From a checkpoint of a small mixture-of-experts model trained on Wikipedia.
Training: 330M tokens, 5031 steps.
Below are experts of layer 9 (counted from 0) of a mixture-of-experts language model. Rows are named router (the router's row for the expert), gate (a neuron's input weights, with its number), up (a neuron's input weights, with its number) and show model dimensions 64-127. Each number is 128 + 32 x the weight over its row's rms, rounded and kept within 0 to 255. Numbers have three digits each.
After each expert's rows: "comes after" lists some tokens at least twice as common just before its tokens as in all text. This comes from a sample of Wikipedia text that the model never trained on. Tokens count by the router's weight.

# expert 29
router:159087135166089179085100143111171127121168073078086072154162141126162119187162122125130134167179124203110136094126187174111106089162094105094175116114125120133115074105097149133101102158084129
gate1:099106144125172133189109100123141146140148133122174161126036174079099102121136121178174162117138096211118117199171116099101136103097117160178092150139133154084107101162107093137111199109103151
up1:074176168163176150191112118134143111157161168091158108119049169059128143135113135169123121148167085154102142156186120117140123117107104158127140148112161142084162072145160078123078152111112151
gate2:135147105129168204098137128114124146113104150070085114116079156180135123169086087096093118096157111110098115162077107162210141158108168119122130099174108092133133103113148166129192127092082128
up2:170202131076145128137125109106193117079127130142021116156074108135163104169102165095109109137121152169101098139151101223154138145092105115105152115177205176132158167077100163133156103124126092
gate3:125120083138205101187145137105096181104102150099123082078145140153121175158094139143110135124145150149111182141128075151151093166137188116214163176152156043113127130115157104106073126112176157
up3:143162135100053153111165070193081102116093156111084088158136108103131138064163116103149151146083094124191073106133094095120136055084105171108116116132098210155157132169153144144094102105133112
gate4:116165162164124164118131228140175061121043112102182156133104157112169140152088105129154156154135148139111135174063122097120144093123138094106090146140103201119123091097140141109086129098123130
up4:135149129135167140126148127105085060130045173151147158091103106149147161118136152092139116163088157175166088134149154036103081105123132104104116127137157170123161128142078098109134096143059130
gate5:094117101089057146124088167116163085164169136160168111145103208139138095134099146158127120164159106156130120117080118163089087094118138157111071121163123104092064131145163164090212140089147147
up5:122129124135068162098041156149145101165215101143137127157102193150127128109134133149150132159183118129111141127096090188104108078108144140105135111169112106127106176171180164112240102108118133
gate6:155182162100079169182123116158141144157124164109133141091086150113122124136115079190130109075097143111134109168127139117103101130186177117038138141097168093181137106113093121125084077080139116
up6:156122137139095120107082158110164114117137166110182124207111074125116113106092125166120096105104173129134159196134155103098110134156106149134091087114161133126115058104149078105175075138149157
gate7:161126123165139110135120090098088114139108098136134146101107122117101089155120152208153165122160160093174129109091125091158181124162128141116112058109064126095088061116166167156078112081118163
up7:138067103181126112139171125146203131078114153084123044141225104152118085153118105169057072122105103127132126143140111086110108187117136116156133145162151158143106046133110119134116165095109093
comes after: " ", "1", "°", "3", "′", "4"

# expert 23
router:107114120107084173124151162130155198128122148086088120123138125155071160177097152134149138121147134121099145140135125099117136151112102093132146180150085114100090119093187104164147111061121143
gate1:096080132113147159151144102086135123169124139134112130197142110129113148094188144202120168109150153117128143106139100138148177177174137203103129151155176143131081169117145143136141171092143094
up1:137084160115096099171135145150116044143112073099086136115162094175097118130140175143131183084154112116179127048229110150146181111117150217147150096168146130119112155117116147111094147131159153
gate2:099150110130116125073111127114075092134122086104156184116161122116117177079113160176124153129161135109122093157093152093173112132168080156201075116057163116175125113163107151119099087141152071
up2:138157114127181142078144186105163138145136140161132125145103148125108105167109161171064071146092137102138139145111116128095185128179104061159147089084123155154125098111135141126163123069154117
gate3:196138124148097161097141132153117140087118117095123145091154168172139093155112162104112133126128126155186069115148053097136098147096150118118101095074104148132143080166147132156153156107056083
up3:112064133123156132183132128137136103112091158108129100112118095165122123135118120068144125147126087158112180148059128157053154175142115120159111120107141225148145121111175206092179078168103097
gate4:146132142144164146153141080118140170115096167118165109163157117096113120118111138126152127102155127077085104105123162075114095183106090180172051108174177094097103089138181099092156127134053121
up4:114111076176089052156131149153182117120212174103152141118137081118120117089124148125098150127142165114077123132130127114127107151128131099147123145122142155102106137154133076095131121133154108
gate5:132110163072115104116132165141124104132107112131138175061171181114151161166134125166131112120079157103103125137094149154116098143167123142097131152107087083170192171075178097092146151098091104
up5:142067095145126163139081124111124170090153095121109118153136142174082207096168154107053165092123144140150182088097140146129128092107082120155132053128154118125133113123128184149118080141091106
gate6:198148105149109140109126130140156129114119070167143088083145160162113105121141125113101183137098160125168145156122172145117119131129133099130150141139115137141186137116141129090133111128125106
up6:108092151109122120112138137112140118155164142108111132145108101129115108133131142083172118128150119132127122103135129136142177152114147166150063070122161099114086101145162124223152105133125146
gate7:208142167105175090117099125146094117125136178136127125113140123075092157121040112166163175169083157108087075131118138125126174155195167153154109157131098139161168098081138093162109140097152105
up7:096094101093086192133122122231206150119106095128102139122137119152094107104134112073151113112115070158165113152060059110098073108139168123098173084102163131083118203155149169090123139114144124
comes after: " the", " a", " in", " two", " his", " this"

# expert 8
router:119133173123110148154094111111149091138126085161176140184169075185149135127169147074145164179116136145172099142123124128084151139066181110138136095140123142147124102137147179114137117106106082
gate1:131116129194092117107080126048134132153103112158131091146080137138119096089144115147120116096063079154123091203196099173114155076144124069154070078136195124150137172060107070135138107087126120
up1:132165185126188095104222147181147146102126176134118086136137136070138124132113106070147104150133091122131164115093100135143144097111123215174168126109116188156129070104123137130156105181081077
gate2:132112057149180142150162094143099142081129118059174119138096118158189153093150171170137120140182156201136087085134135080111077123126086113171172131149113118111105135113102201096139077118105125
up2:122130171103100114076128199133184124175138170175147115145153135091097088094124118161188097088126130088115153184130128185135177105183176136147078119150089167133129112165120099151113119149174134
gate3:121134099110160082108120110137059112099143102115123122166171199168163143124088074098165158148130163160111126096164155200100122186142064159098120091084118177100124169130071118156104121125115075
up3:144191143106095171118109101174095116161129109127119150106051113021080104158103186053158107131116162177098144167122150129100105136105142095158058131123144177139145123171161161083077068119123119
gate4:180109139112072138180146080121120134171073155163150141180209114150173083079102130096133187109110099159141125084150132110139119156215127151130130122121136096133134138109108168130129076117127134
up4:166160129131100119145138128164102107136076104102131119099208132183105156123136132172148212136116110131137196119120137072094107131183152117114132126124084143128088160099117126116185082164139171
gate5:109159156117120180067097113135132074186095104098118165163112111179116159103089170115118109062123177139151140123066121123120119140128150087096135083202105123119107154123088112138079144119115164
up5:136101084125185090149127196159100112080076094197059096107135126099151076164086081144163150153170138073070150141092126133173176112143105100196146100086150172127155118146134129131124116127126123
gate6:100134125112145099122066153139060157090082122136162138141154176130081129097136078184126085149131104179085124103087124126138177162161156164138125111068181116113080134111165142142106097172139164
up6:131140154112141131137066172146071137102130131152209147141183138140100112150142102177100130121111093160087135120087140111127136127165162154125114148118117138124111142121159127135118079164155150
gate7:112184164123108014130103165127117127133129151116113042106142132167136153149140161163145114103135205092136139165106072094117077084167156109111162139120146104118092103120159093112121108183129128
up7:202130122147104074138142119100138083156047127098111044092087175135168137122091180134194145121101202104111158128084136143079150117102056061129104163166166142124134129183125170115120097094091152
comes after: ".", "3", "4", "5", "6", "8"

# expert 36
router:082075166156105168113153157163184146161138097062115148117131145117112115126139117139108168151144103066143115116113103132124080156068121127137107111119118188126107120224167127103074132125080110
gate3:167177166115096092135104105148189136193097141084157162132156118123125111114104116084123143007135123119170117090131137150157108158126088133162163138119178127152133066125160068078104054160219130
up3:129168082124106226134130125132148081121129146184081098154106165101123106125103117164145136156125144131111092119136100107163176148129134098095137153107091158120144138183126152124144127116061146
gate4:122157112142135082145117169135143087153091136129154078164172155137094159124124078037067160109122144108099150139136114106166172125149158102110105109124111066079132133118153117186205112126169127
up4:116107132036132136095133140128148165173124096114136088094113133167088155148113189106097154108110075128159163101106118109094174099134172066120053156143155122102176059226096154120131184115127101
gate5:171077087103150106158163099151123091174133164127147150086121080093126186140114117047126131178101177116190120107196129074161155114145061100120148097128150115104134179119175122116183160155154177
up5:143144133116137124093152113101096146043118092117147099138133123128141134129170154129115126173087107107105160142086165132116132105083143069149134200141109137130124122103091184141159116161141100
gate6:171133144104136099147114161142131119107102131166166174129152096140153162173162112158153156119106167178157133145185121124070187131181161175159105177134106104204092143074074130130165151131147149
up6:107102114151103134162096105105118113150151161094073099129074145113096129109103127061143128121119116101078144115089137128177099152142141095089166061102125138106115128122217164144146115125143127
gate7:181165121117190210102192109080117148107137075149166086060166086090087038180135129101136120150105113154133160080118121110109115129103124125099133179129167100111183141154186155098094161121153154
up7:127086129165226154108098111139129143090116121153151160194147086141092137104110142153159136145091074143141135122113110106110110111119154144196095130105139153108159103084082184143142100143107135
gate8:207142141102156086182144082124109116194124098162139125139132125145118181190083090084145099145131136161128096120105210134124150183151183132075131089129157075160109129208126103134131126163137142
up8:060168087086114164147124197155121124083131104138122191100111165122077153125065187126142101130138094151166118116161154109108117160177089189120136131159150150137125094196136091110125150143190100
gate9:089133109086143169068075073100181067135155114106132152147173104118150117155122123124155121089159135095163162135144148071086124093099138124116191122148148152151138110171193142078141104126157139
up9:121129113157096100117127089137083061106145160107074160164144143143182114142216138117131160158164191084163131159158144157093046095109145154179160152135114168133077111167184115065157069158070138
comes after: "\n", ".", "==", " ==", " ===", "==="

# expert 32
router:112182153097171113102150090109157095106118131170163133178081171160083093085113132131141126135138169123105143112130145063135074233098098127090183179105163133128145147208107087103112151162108120
gate3:159153144130161167111116165123144098090176128146190149119124154120084142085097172133164141155099141122122134120109175141091101110183118124089166158122122134119141052176132172155122186110054117
up3:187123143132088107097110117134154159124105068094053086121124079129086196132182063135106048149146137086121093142156111118147154120115144092161096121145106160164116165113142118106120059087186151
gate4:133088100113192085106255133106104153140169107096180175126103164090191093143172155086157054161166166101121121151078154153175102147046147148135131124141113106158146129138124101092082100168110159
up4:157129065154097150087145117159147129043141120126168136127191114102119116128131073129163152100139153123158126052127103160105125160074139145095116140137095099133117174119123098129183138149112152
gate5:152099106140119131071130121202201108082138104155171107163097151192164107139163129147154126074188140140159116160070095149103134139127108133180155122178123142076147101137113182178127147165111137
up5:130149113164154120070080104102158098129104112093144148127084183131142080117110143120119122136165083156128135152066055152113132113166128100145097057182121168102130076090134133120122192154140135
gate6:122089100116142092134127091070127171139097118131098106161094139103198120172170127153178138081150140187172099180100141093147153153133165143133184144174152120111156121111120117126142148062116137
up6:157120121121111167177109127135077151129103163087136121121110181089129100156130120084145138178173136158114168149126115163136098125110145112185097053134144130158171142143110158149116124069107134
gate7:149105163078133145168133175114152102102129148138225148145136112130122165113121140115071074091093135186142164108123109095136109153155094132147140157122146076138143113211136082097142153140172138
up7:089134157087172097142052103122121161115136152106080143125150181119165080162216091154110091084140162139151167176198130175088104092135108152054142136132164112103111160113154128141129110109146140
gate8:136177191171076123141182190182105154128116142133136171133152121183075130124209083105165169105131112133121169128110096152111165123122189103108188094159129109173133168094116116137055105145080136
up8:086061103079143101124107107096150094149124122113115127103104104067149139082093128191142064153151112108163083135129090121166098136132064116145125177102124139134154140155116089107200127111202148
gate9:151114119172179199177109140120197143081121137144113121104111118160059156113104096088167125126110117116108116122071169114072141119089123125134190155140138134100140205123140144115091091088126110
up9:183168220103130121139121155123091094082090149151120167135103105126144118113132071195095144089096126110091172111086107124116120145098108099132108049095117077135086117103142116126124105122105144
comes after: "\n", " in", " of", " for", " at", "."

# expert 15
router:134118093158138136076144144176088121153114092167161148142142112141137156102164176147176141126097100167120145163153131107109164167134134179105102156133114106075147191166058140171168186104115130
gate3:125111132110112133109123114166153154078143145099117118144136101135205074129118129157090209111132119131100122108138126151162063155135146133105179169129161143106126114124127066119109139134146142
up3:168153088153148128124119131135145035159097120118133133074120111160068129140126144125155053140098197091116124127174123098089158100071131141181083113073141110127121090183139156116183127140106102
gate4:091212126135132189077103118160173139121194116076149143167141043097117118087131116125130179098128167150118140097081146181077103134111106120178075207131125118066124121113125077153112169168188167
up4:120006120131134118110140147107093069119090109128117028077132167135154124162177108124144088115075109141152158129137150099169187144149099090114156103140099145130091122116103109110114092144095106
gate5:112100110128132163135100113163099071088109122108192100108137149167201181093175149144132056178113157129063079102082066127113113138112144175094164086121135150135246127126119128149127133102085138
up5:178085131123140101112113184101123168131192154123100128122062115082158108144111132104119158107112120116147190153143181103186157111116120148169082120114169146114085125164158112111140127150188132
gate6:170139141115126145135167097110102088131137116113160106113144153145091160167147093127171148106130144136095148127118118162110140134155149147122155127102101172179089107123124201146137134123157085
up6:131149120123151149176137135099189157102077181094116185155110144134107126142099120090132085124116131098064120216159116145122091099133150182143118125145116128112144130086157176161094130090172101
gate7:156186168113094140160103082077147118162144112146102194173134134139153160148149106093121118130152152142213155141116128085093162140116132142122095129091141101106126111053152126110106118091112127
up7:151146177098118125156105085097104126150098125143128181156118134123143169123113118092115095132153128137141126147100152096093149096131133120140140086106116125074163142098138164125117156052105099
gate8:124099131098144171140146105107112132101080132137159139081146158130106101109084129061133081167157124133122167074113112144117126087132082150154143110132101120127129091111125167124068208098134111
up8:182172137125123116087126130075181134130174163153076141157075110096164193144148150154114124071111131138211079140139093093135164146115213118078079114111162172112117181182178102145145077154170111
gate9:087105078091139097086162185120136145150036091092095094151086170140154177176103189174122077168138144142114153181095102131173162132142119105170096091156161159128107159141180098106081146079208075
up9:084126121087112130082126145102132110156045068092126083081133164166168139182112126171121092137118167142106119140093151124149126106173121151136089102147125147118123159138176113122101162064187100
comes after: " of", " in", " as", " to", " is", " with"